python train.py --d_shared_expert=128 --router_score="softmax" --balance_bias=false --shared_expert_gate=true --lr_router=0.000778 --beta1=0.93 --seq_len=2048
Below are experts of layer 5 (counted from 0) of a mixture-of-experts language model. Rows are named router (the router's row for the expert), gate (a neuron's input weights, with its number), up (a neuron's input weights, with its number) and show model dimensions 160-319. Each number is 50 + 12 x the weight over its row's rms, rounded and kept within 0 to 99.
Before each expert's rows: "comes after" lists some tokens at least twice as common just before its tokens as in all text; "gets" lists some tokens that make up at least twice as much of what it gets as of all text. This comes from a sample of Wikipedia text that the model never trained on. Tokens count by the router's weight.

# expert 5
comes after: "0", "%", "1", "2", ")", " |\n"
gets: " |", "%", ";", ")", "|", "°N"
router:53 44 22 52 52 66 54 32 52 52 49 33 40 59 46 39 55 50 57 40 65 54 71 32 56 45 34 43 47 39 50 48 48 37 73 56 79 45 26 28 59 60 61 19 24 32 30 49 45 25 55 36 50 89 54 31 40 50 61 64 36 54 55 32 47 41 58 72 41 58 39 33 64 57 57 55 61 50 58 40 19 71 58 59 49 50 45 27 53 54 24 55 58 37 39 43 37 35 56 62 62 50 77 64 63 34 43 62 71 41 51 31 42 59 45 51 40 52 57 46 34 51 40 64 49 29 65 56 44 52 50 42 32 70 53 51 45 43 64 65 56 45 49 54 58 42 51 65 32 54 50 67 49 75 53 68 64 63 69 58
gate1:55 55 53 45 50 31 35 28 47 43 53 50 31 38 39 45 48 65 60 61 49 39 54 36 46 60 52 43 45 57 53 59 56 70 44 44 60 60 32 22 76 56 45 48 26 55 35 45 66 47 54 57 53 61 45 29 33 29 47 59 32 43 49 40 24 50 33 37 55 69 29 34 55 36 67 54 49 32 47 39 38 47 47 48 61 54 59 54 60 67 37 72 58 37 44 53 56 37 38 39 65 76 50 51 77 69 54 38 37 48 33 33 53 36 64 44 53 47 46 52 46 56 37 71 35 45 43 28 40 41 86 54 38 32 29 61 45 44 60 47 43 55 50 48 42 38 55 40 47 59 68 54 42 49 46 52 63 63 47 70
up1:52 36 50 43 60 60 60 44 55 61 50 63 67 49 35 47 31 55 57 65 52 58 52 61 48 36 71 38 49 37 54 60 44 50 67 23 39 58 35 55 32 50 61 46 44 65 50 52 59 46 25 48 58 36 71 46 55 42 55 75 45 40 47 53 60 45 53 67 65 59 42 69 37 42 41 42 45 55 49 42 50 68 37 78 57 56 55 48 37 33 45 26 64 43 32 46 60 38 39 42 30 61 48 40 51 51 31 48 39 27 55 59 63 43 68 62 34 42 75 52 49 46 42 41 72 54 37 60 31 50 44 45 58 60 56 60 50 75 40 48 62 40 59 44 41 63 55 26 43 35 38 51 42 56 44 67 52 61 46 43

# expert 2
comes after: " was", " to", " is", " and", " were", " he"
gets: " was", " is", " were", " as", " are", " be"
router:64 51 64 71 53 55 59 53 56 71 46 54 33 64 37 48 55 40 29 54 37 31 57 52 44 60 56 54 56 61 55 71 31 28 30 45 37 43 55 63 35 45 51 71 45 55 60 44 67 30 35 56 51 53 64 53 64 48 45 66 58 32 62 56 45 50 59 41 76 57 37 62 48 57 50 50 34 59 38 26 67 59 59 56 49 42 24 62 57 63 71 54 58 52 48 46 42 51 55 39 45 26 58 58 70 34 30 40 43 50 62 60 51 65 57 37 54 28 67 39 43 57 47 52 52 57 46 43 36 62 47 54 38 57 52 62 56 65 52 22 53 60 62 56 59 46 52 47 84 44 38 40 49 58 40 31 57 54 44 57
gate1:55 49 55 78 25 38 72 21 53 41 48 41 38 51 48 45 50 45 72 46 63 39 67 70 55 46 51 69 55 52 50 56 37 65 48 31 35 46 77 50 58 57 41 40 55 52 69 54 34 46 56 44 28 44 44 50 52 50 70 55 42 45 54 45 55 37 59 65 52 48 36 42 25 56 63 44 38 49 39 73 56 45 52 45 37 59 33 65 65 54 63 66 36 55 41 37 55 73 45 43 53 41 57 53 56 49 47 57 53 53 58 71 29 47 71 37 47 49 59 59 60 34 47 60 74 77 56 59 41 44 49 50 41 49 72 48 39 47 29 48 58 36 50 51 61 56 40 48 61 54 27 40 70 60 44 39 35 37 48 41
up1:50 65 47 52 56 43 71 40 67 64 32 17 45 73 44 37 29 41 55 32 73 51 44 58 58 03 55 61 50 61 56 40 37 46 56 64 51 28 55 43 53 50 49 36 45 57 56 71 06 56 65 68 53 55 32 56 51 79 59 43 45 41 49 34 61 38 47 54 48 49 28 54 44 35 43 40 55 52 43 53 61 41 49 44 42 46 32 60 29 57 52 40 45 59 70 34 66 56 46 60 57 38 58 44 52 42 33 54 53 56 50 39 30 47 50 27 46 36 50 35 50 37 56 56 55 81 64 53 54 32 45 35 60 54 78 51 30 36 34 45 58 51 55 41 49 47 43 58 59 48 23 67 72 52 55 57 58 37 77 56

# expert 20
comes after: " |\n", "\n", ".\n\n", ")\n", ")", " |\n\n"
gets: " |", "|", "-", " in", "==", ";"
router:43 49 55 53 33 56 50 51 47 20 41 72 55 69 44 50 36 75 38 60 58 29 43 38 54 51 60 65 43 50 56 53 41 46 39 51 55 53 36 47 55 56 59 44 48 42 57 45 28 29 57 47 46 49 51 35 65 70 58 57 25 35 34 51 64 67 40 53 30 35 53 37 62 58 58 47 55 59 60 43 47 43 83 42 38 41 48 52 24 59 47 60 66 78 37 44 66 37 75 53 51 64 56 54 58 35 38 65 50 38 47 62 44 38 33 53 56 51 77 46 50 43 64 32 47 64 47 57 49 49 30 68 60 63 56 48 43 50 47 49 35 48 61 67 70 61 55 48 66 53 48 47 67 55 34 37 71 21 49 59
gate0:58 57 45 53 56 42 36 28 60 44 56 55 35 51 67 43 44 64 53 35 43 53 40 52 83 59 63 50 33 55 56 46 65 55 34 46 58 45 54 66 55 57 72 53 53 87 55 53 57 44 33 51 42 55 48 48 40 40 31 21 51 53 50 71 32 69 57 37 34 63 49 53 27 63 54 47 44 52 46 57 45 62 54 46 55 36 53 34 54 45 34 57 41 64 35 74 70 65 55 40 28 43 43 35 65 46 42 39 31 49 26 62 60 37 43 50 40 48 64 42 39 58 52 45 38 59 47 35 50 73 55 58 61 53 56 38 54 37 41 49 57 52 42 52 51 52 50 69 57 42 58 39 47 29 53 46 43 60 30 28
up0:60 64 72 31 41 50 41 69 45 37 73 61 43 63 63 46 27 58 62 45 32 52 32 33 68 57 63 53 47 35 59 43 63 64 49 44 49 42 67 62 27 51 48 46 30 47 50 39 50 60 72 53 72 66 35 69 60 49 66 37 47 62 64 58 58 66 76 36 32 50 37 56 71 74 56 49 29 30 62 66 41 42 61 46 58 49 45 57 53 35 59 47 43 36 50 58 66 41 65 42 44 42 46 41 26 46 54 32 36 46 55 57 63 50 61 33 64 66 27 53 56 65 59 41 51 53 43 41 78 43 42 49 35 50 60 39 63 30 35 41 38 62 56 58 43 33 44 49 57 55 48 54 62 37 59 35 70 63 45 41

# expert 18
comes after: " ", ".", "–", " (", "°", "′"
gets: "1", "0", "2", "3", "4", "5"
router:50 49 27 32 38 21 63 42 31 58 43 60 48 22 38 53 49 44 46 70 61 44 52 43 47 38 59 41 47 58 36 63 48 57 51 56 42 32 55 29 37 38 54 50 59 54 49 39 41 52 63 56 37 55 60 53 36 27 58 37 60 49 57 44 28 44 35 54 47 35 62 46 43 41 76 72 62 58 81 52 68 42 40 64 33 27 42 44 44 46 62 63 49 48 61 56 65 67 58 40 46 38 45 45 33 30 55 37 49 55 38 66 29 29 65 56 28 41 47 55 38 57 55 61 58 28 50 66 55 61 51 27 48 67 61 45 41 43 49 63 45 61 35 36 51 54 34 55 43 56 51 60 65 47 37 45 52 57 52 69
gate1:40 42 43 61 52 86 59 36 46 41 52 56 33 50 39 55 43 56 36 46 44 57 16 54 66 33 31 59 36 62 54 37 42 44 50 55 58 50 41 67 52 33 56 17 51 38 41 48 58 42 48 52 41 60 26 58 51 49 36 49 58 45 81 50 53 30 26 71 44 50 32 49 55 53 44 42 50 43 68 24 66 43 51 64 42 75 58 52 47 67 53 58 58 39 66 54 68 44 45 49 50 40 60 69 42 36 56 56 48 38 54 39 59 47 47 51 57 32 56 34 61 65 51 33 50 32 49 47 65 42 37 37 51 40 50 61 28 58 42 63 42 50 60 57 40 23 42 70 76 36 54 73 35 66 92 60 52 63 53 59
up1:55 71 20 46 53 28 57 50 55 54 37 34 49 46 58 63 27 29 54 49 52 46 89 78 37 48 50 43 54 48 47 47 47 55 43 56 38 54 42 35 49 53 49 66 58 50 68 48 54 43 59 40 37 54 39 54 61 61 50 53 49 64 49 57 53 73 68 48 58 55 64 58 54 58 50 49 68 29 46 69 37 33 64 50 80 56 64 69 56 32 56 42 58 50 46 27 60 51 50 46 57 42 61 27 54 29 59 62 27 62 25 60 50 53 73 67 53 32 61 62 53 33 61 68 51 56 51 51 53 35 34 58 30 50 61 32 50 55 33 66 55 62 39 43 51 55 58 39 45 56 62 72 39 39 37 28 64 47 54 63

# expert 23
comes after: " ", " (", "–", "1", "2", "3"
gets: ".", "201", "200", "202", "199", "198"
router:43 45 54 64 43 59 70 43 47 12 32 50 67 51 48 52 44 40 66 49 38 52 35 44 32 52 61 50 62 57 65 53 60 42 48 39 64 67 56 43 51 53 44 57 37 60 28 65 33 55 62 72 43 32 71 46 34 58 58 50 36 58 48 30 52 73 42 45 46 74 71 40 72 46 55 44 62 41 44 60 23 49 33 45 46 56 58 33 66 45 36 58 33 45 39 61 53 67 47 54 44 42 33 46 52 45 47 48 56 62 75 30 40 41 50 72 27 37 59 39 57 47 29 61 44 31 50 36 49 57 63 30 62 54 38 50 51 58 55 34 38 21 56 50 38 57 62 51 29 56 61 43 51 57 37 67 52 44 35 41
gate1:59 57 45 47 41 50 45 50 66 53 23 51 45 48 41 39 66 42 58 49 43 36 53 31 61 44 60 33 70 41 31 71 56 46 37 46 44 67 42 55 61 47 52 55 25 59 47 77 56 63 79 71 61 44 49 49 75 56 38 36 47 48 39 55 57 52 53 46 58 43 43 55 57 74 45 53 55 28 34 50 44 58 39 46 57 36 33 64 48 74 75 42 51 56 60 62 40 54 70 51 47 42 07 48 54 34 40 67 44 50 49 41 43 37 31 57 66 36 65 45 35 34 47 48 55 71 66 50 63 51 46 58 52 50 46 53 60 62 52 28 42 46 50 67 49 54 55 47 55 59 33 47 55 42 49 67 66 73 44 53
up1:47 51 35 74 51 63 54 54 26 45 48 58 53 33 51 43 60 56 44 40 73 54 46 44 33 56 50 47 38 60 48 43 61 36 17 44 52 35 48 63 54 68 25 49 38 27 69 57 41 51 52 47 36 32 34 37 30 47 52 35 42 60 42 38 64 45 60 31 57 56 43 67 46 45 81 42 48 49 42 48 41 44 64 36 62 71 34 32 51 50 54 45 55 55 45 32 56 52 54 43 52 53 51 43 46 63 47 60 58 47 51 72 48 62 35 44 59 38 57 73 71 65 38 51 75 54 54 44 60 50 58 45 45 61 58 63 52 56 70 62 52 71 31 41 55 51 41 39 32 51 74 21 39 48 27 27 40 63 66 70

# expert 0
comes after: ",", ".", " he", " He", " and", " which"
gets: "\n", " he", " was", ")\n", " He", " to"
router:47 37 60 50 65 46 47 35 56 37 69 60 53 32 55 71 71 58 37 40 61 48 30 30 40 37 62 54 60 48 54 73 27 44 63 59 54 64 54 75 43 62 56 66 41 49 44 52 63 51 41 57 54 41 64 49 60 61 43 44 57 42 46 54 67 56 38 63 75 57 40 61 47 51 55 55 38 59 50 34 59 54 64 38 50 47 37 44 48 42 60 36 47 57 54 38 29 38 33 58 42 43 29 58 54 32 32 38 36 52 47 61 50 42 47 33 59 36 37 23 73 51 52 38 53 53 45 45 43 41 38 49 54 55 38 56 70 63 35 43 57 62 65 47 46 36 54 57 52 42 56 53 75 68 45 50 56 56 48 45
gate1:35 47 68 67 42 47 47 53 53 33 52 59 58 40 63 62 40 19 36 69 40 46 51 58 57 33 51 44 55 57 32 37 34 67 67 68 46 44 53 60 58 66 45 66 33 69 59 66 67 50 34 28 72 47 53 35 60 49 49 48 63 44 40 42 51 37 52 59 38 67 57 42 60 35 52 41 53 62 47 48 51 77 44 64 57 36 40 35 42 26 48 61 39 62 64 52 55 53 50 72 42 60 48 50 46 34 55 27 32 46 35 46 48 34 71 49 62 59 52 35 40 61 43 50 57 52 47 44 54 60 61 65 57 45 56 45 48 52 51 30 19 74 35 60 74 65 57 56 65 71 54 52 30 48 56 50 46 71 52 32
up1:75 22 45 56 46 45 52 49 46 30 57 44 44 69 44 67 40 61 48 36 42 36 51 54 83 38 55 55 58 61 27 46 37 56 48 42 65 44 51 38 54 61 38 69 56 47 60 25 48 58 45 50 32 45 46 44 62 43 67 32 58 67 45 48 34 80 42 56 53 37 67 42 62 41 67 39 36 56 52 63 68 64 39 61 55 52 54 65 40 38 55 64 53 76 46 63 51 56 49 18 39 44 78 63 35 36 48 44 35 45 52 65 52 45 75 53 39 56 36 44 63 33 43 56 36 64 25 56 47 38 37 71 57 58 53 44 30 65 61 35 21 56 56 38 35 39 35 45 59 60 54 34 42 40 50 49 50 45 57 57

# expert 6
comes after: " of", " and", " as", " a", " for", " was"
gets: " the", " a", " his", "'s", " of", " and"
router:58 53 51 42 55 54 38 74 72 37 54 47 47 49 43 44 45 48 52 55 69 48 67 55 58 32 36 56 61 33 23 48 40 39 46 61 43 51 67 54 74 26 32 69 53 49 65 27 44 71 50 40 46 80 36 60 57 40 44 58 50 59 43 61 57 56 64 27 49 57 42 56 58 67 55 51 32 48 68 34 45 49 51 45 58 55 61 39 33 21 38 56 42 58 49 74 45 57 54 45 60 47 49 42 43 55 43 41 48 53 60 49 70 47 57 49 50 65 60 54 55 63 65 32 64 65 52 48 51 68 54 58 42 40 46 36 35 25 59 55 42 53 49 56 64 44 55 26 58 40 60 37 44 36 67 55 40 50 62 39
gate1:32 51 51 35 68 64 41 48 57 31 42 49 26 46 56 50 42 31 46 48 56 55 63 56 63 58 53 58 52 39 52 18 63 39 34 59 47 68 47 66 60 60 40 42 52 53 55 65 41 59 29 31 31 54 48 54 51 64 39 69 64 39 55 49 72 28 56 63 42 51 42 61 46 30 40 49 49 48 56 52 31 44 26 40 21 56 41 43 38 58 51 60 45 51 41 51 52 56 65 46 42 45 58 33 56 47 51 37 24 17 43 59 76 47 46 43 58 41 69 53 65 46 50 66 46 43 63 44 60 62 62 44 55 36 59 42 62 37 50 51 54 60 54 58 66 67 51 45 35 60 51 52 58 34 59 77 41 53 85 52
up1:58 55 47 41 61 40 65 72 49 51 45 56 59 55 55 52 54 71 49 60 30 48 65 40 50 43 40 44 41 70 52 45 69 56 43 48 47 43 60 41 79 39 47 52 48 29 50 52 41 24 52 53 58 55 45 49 69 54 44 52 47 52 65 46 74 60 57 33 52 45 68 24 37 61 62 49 52 59 42 37 34 23 44 65 58 72 44 65 59 57 66 54 40 57 48 81 63 74 41 29 49 46 52 53 59 63 46 31 64 54 79 48 52 39 64 46 63 34 63 60 62 45 49 32 37 57 41 58 69 51 65 46 41 70 42 60 47 68 54 34 41 58 44 47 67 59 53 31 68 43 57 52 31 62 41 34 47 33 19 65

# expert 4
comes after: "201", " (", " ", "200", "–", "202"
gets: "0", "2", "1", "3", "4", "6"
router:45 52 38 50 42 49 38 38 55 43 48 42 58 26 49 49 77 67 43 30 61 72 26 67 54 64 31 60 48 57 48 46 31 49 65 39 54 46 55 50 60 44 48 64 28 39 37 30 32 67 52 37 37 37 59 54 28 45 54 36 38 50 46 41 44 42 58 49 56 45 48 46 38 39 59 68 39 65 60 39 49 64 50 61 38 55 68 46 55 71 40 50 42 75 48 51 57 51 39 61 48 50 37 46 49 45 58 27 30 40 39 56 46 46 40 50 47 58 45 57 40 40 54 36 71 48 46 68 52 80 73 33 56 61 76 68 50 52 59 58 51 38 55 51 55 43 44 57 56 40 26 56 50 40 43 58 56 53 59 51
gate1:61 54 31 68 39 41 26 46 42 41 56 62 67 45 30 49 70 54 65 44 38 62 36 69 36 52 44 37 63 47 49 29 63 59 30 58 49 31 59 43 61 61 47 59 52 48 58 67 52 54 48 37 36 69 52 51 39 44 79 50 60 51 49 41 41 49 48 25 50 80 53 54 48 58 72 62 35 50 38 49 45 75 61 54 42 52 67 50 29 49 60 59 51 57 54 43 42 54 55 52 50 38 29 52 55 52 37 60 32 53 33 45 49 21 43 35 65 55 56 41 37 57 56 45 49 60 30 43 55 31 31 40 40 54 52 45 70 71 65 46 68 31 44 47 71 42 62 53 56 57 59 70 58 43 32 51 58 28 70 44
up1:31 57 59 40 54 68 59 50 50 48 43 50 66 76 64 68 73 53 45 46 55 49 57 47 59 62 61 52 40 41 41 52 40 63 41 53 46 32 50 54 68 34 51 38 65 48 45 23 57 37 55 43 50 38 65 72 64 50 51 44 49 41 35 45 42 21 39 41 35 34 44 66 43 56 65 63 57 50 58 50 35 36 19 42 61 42 28 44 71 56 57 48 37 30 61 74 67 49 21 55 35 49 47 67 43 42 32 43 68 19 59 48 64 70 46 59 38 51 56 53 57 50 51 72 46 72 35 52 41 77 71 30 52 47 56 74 64 66 33 36 71 34 54 54 55 44 54 61 31 46 49 42 46 49 56 47 68 39 63 63

# expert 14
comes after: " |", "|", ";", " in", ":", " March"
gets: " ", "–", " (", " |\n", "/", " −"
router:41 54 53 34 42 58 47 46 45 37 47 47 44 46 37 41 67 34 57 78 49 45 44 49 63 42 46 47 47 44 50 56 64 32 54 66 60 47 30 43 61 57 57 54 33 64 41 62 48 61 39 48 38 52 46 56 45 53 54 42 41 67 42 63 48 59 50 60 48 67 50 63 70 45 60 45 50 45 41 69 75 34 43 65 46 34 62 66 60 34 55 33 69 36 64 53 68 31 62 62 38 52 22 50 52 35 54 45 72 65 47 72 39 44 63 64 41 44 50 38 53 48 63 48 38 48 59 58 24 44 46 62 50 58 63 48 65 61 43 38 43 68 57 45 41 35 37 54 71 63 68 47 55 44 47 54 69 51 32 42
gate1:52 72 47 52 56 45 59 33 51 54 59 52 46 50 49 25 71 50 37 59 47 62 48 39 79 63 40 51 53 60 43 51 42 30 39 62 40 41 32 55 44 45 64 54 49 61 43 40 62 41 39 47 64 67 21 33 64 41 54 33 47 42 71 24 68 57 36 43 38 35 58 64 51 57 47 36 55 53 45 76 54 49 47 72 28 48 52 65 74 49 57 64 50 54 34 40 42 29 41 54 43 61 46 43 36 32 46 54 47 44 26 51 61 70 76 13 55 80 46 41 61 55 44 51 61 51 59 32 57 48 55 47 75 56 49 45 43 50 50 58 40 61 33 51 58 54 52 50 56 61 66 59 43 48 58 63 52 73 43 42
up1:68 51 46 41 38 69 52 50 43 36 44 62 38 50 48 68 54 47 47 53 45 59 14 34 54 48 43 55 46 46 31 36 58 52 58 71 51 45 41 38 64 47 48 42 42 53 44 72 57 44 57 46 43 48 56 70 51 62 46 30 40 41 26 43 55 47 62 47 36 64 44 56 73 66 53 44 27 38 44 51 45 57 74 53 58 55 51 72 54 33 31 58 59 23 73 54 59 27 43 67 45 38 81 44 47 49 51 23 55 61 88 37 44 38 47 72 40 38 51 58 56 51 61 41 54 61 41 31 71 46 48 39 48 48 37 59 49 46 68 37 43 40 75 48 48 59 44 47 57 39 42 52 47 40 64 51 41 65 59 39

# expert 22
comes after: " the", " of", " a", " in", ".", " with"
gets: " the", " a", " The", "The", " an", " this"
router:69 41 45 48 59 41 50 48 66 39 59 52 35 62 54 62 46 48 18 39 44 51 55 59 66 47 56 64 60 59 37 48 34 64 31 64 41 44 55 59 63 34 48 51 46 34 41 42 75 67 60 62 64 49 25 75 63 36 40 72 53 54 48 49 62 64 38 29 51 45 27 58 44 68 43 30 48 19 49 49 49 50 87 38 79 59 55 33 44 47 54 48 32 38 47 60 39 59 47 46 67 40 45 44 47 47 59 19 51 41 65 66 53 68 68 41 44 44 56 80 38 39 64 50 56 60 40 75 54 40 60 48 32 20 35 48 53 31 60 42 72 51 57 43 73 58 53 29 68 49 68 50 36 50 44 48 51 45 59 58
gate1:36 59 60 44 59 58 67 48 63 41 60 39 47 49 59 32 65 48 35 48 38 50 26 38 39 63 68 62 61 63 49 57 36 74 41 48 51 49 48 56 52 64 81 46 63 71 49 35 63 32 64 63 55 68 32 41 46 80 57 79 43 40 71 55 49 70 36 36 61 33 49 46 53 57 23 43 44 47 64 54 51 45 28 32 56 60 47 49 37 65 45 45 41 52 43 63 62 34 62 58 63 50 42 57 34 51 59 43 69 49 52 55 54 53 58 45 45 53 56 74 38 54 74 44 54 43 50 49 54 57 64 60 34 65 58 52 37 20 28 17 56 29 74 47 37 45 57 68 49 37 53 41 36 49 39 50 55 62 49 79
up1:61 71 58 40 66 57 40 57 47 85 52 61 71 47 43 37 62 59 51 58 54 37 75 61 44 45 28 48 52 51 41 69 47 62 52 28 41 46 49 46 58 45 54 56 39 60 32 61 55 46 60 35 59 50 47 61 47 62 31 48 39 59 58 45 51 36 75 49 40 57 19 35 49 72 48 54 50 62 36 40 39 52 67 53 54 60 33 43 47 48 31 28 60 45 46 25 51 55 39 44 55 56 41 36 28 46 53 17 34 57 27 49 65 35 45 64 58 32 47 37 57 50 50 38 52 49 58 62 60 41 61 54 65 45 44 36 71 52 54 54 70 64 39 68 72 60 69 55 60 54 47 33 65 40 50 52 52 42 59 44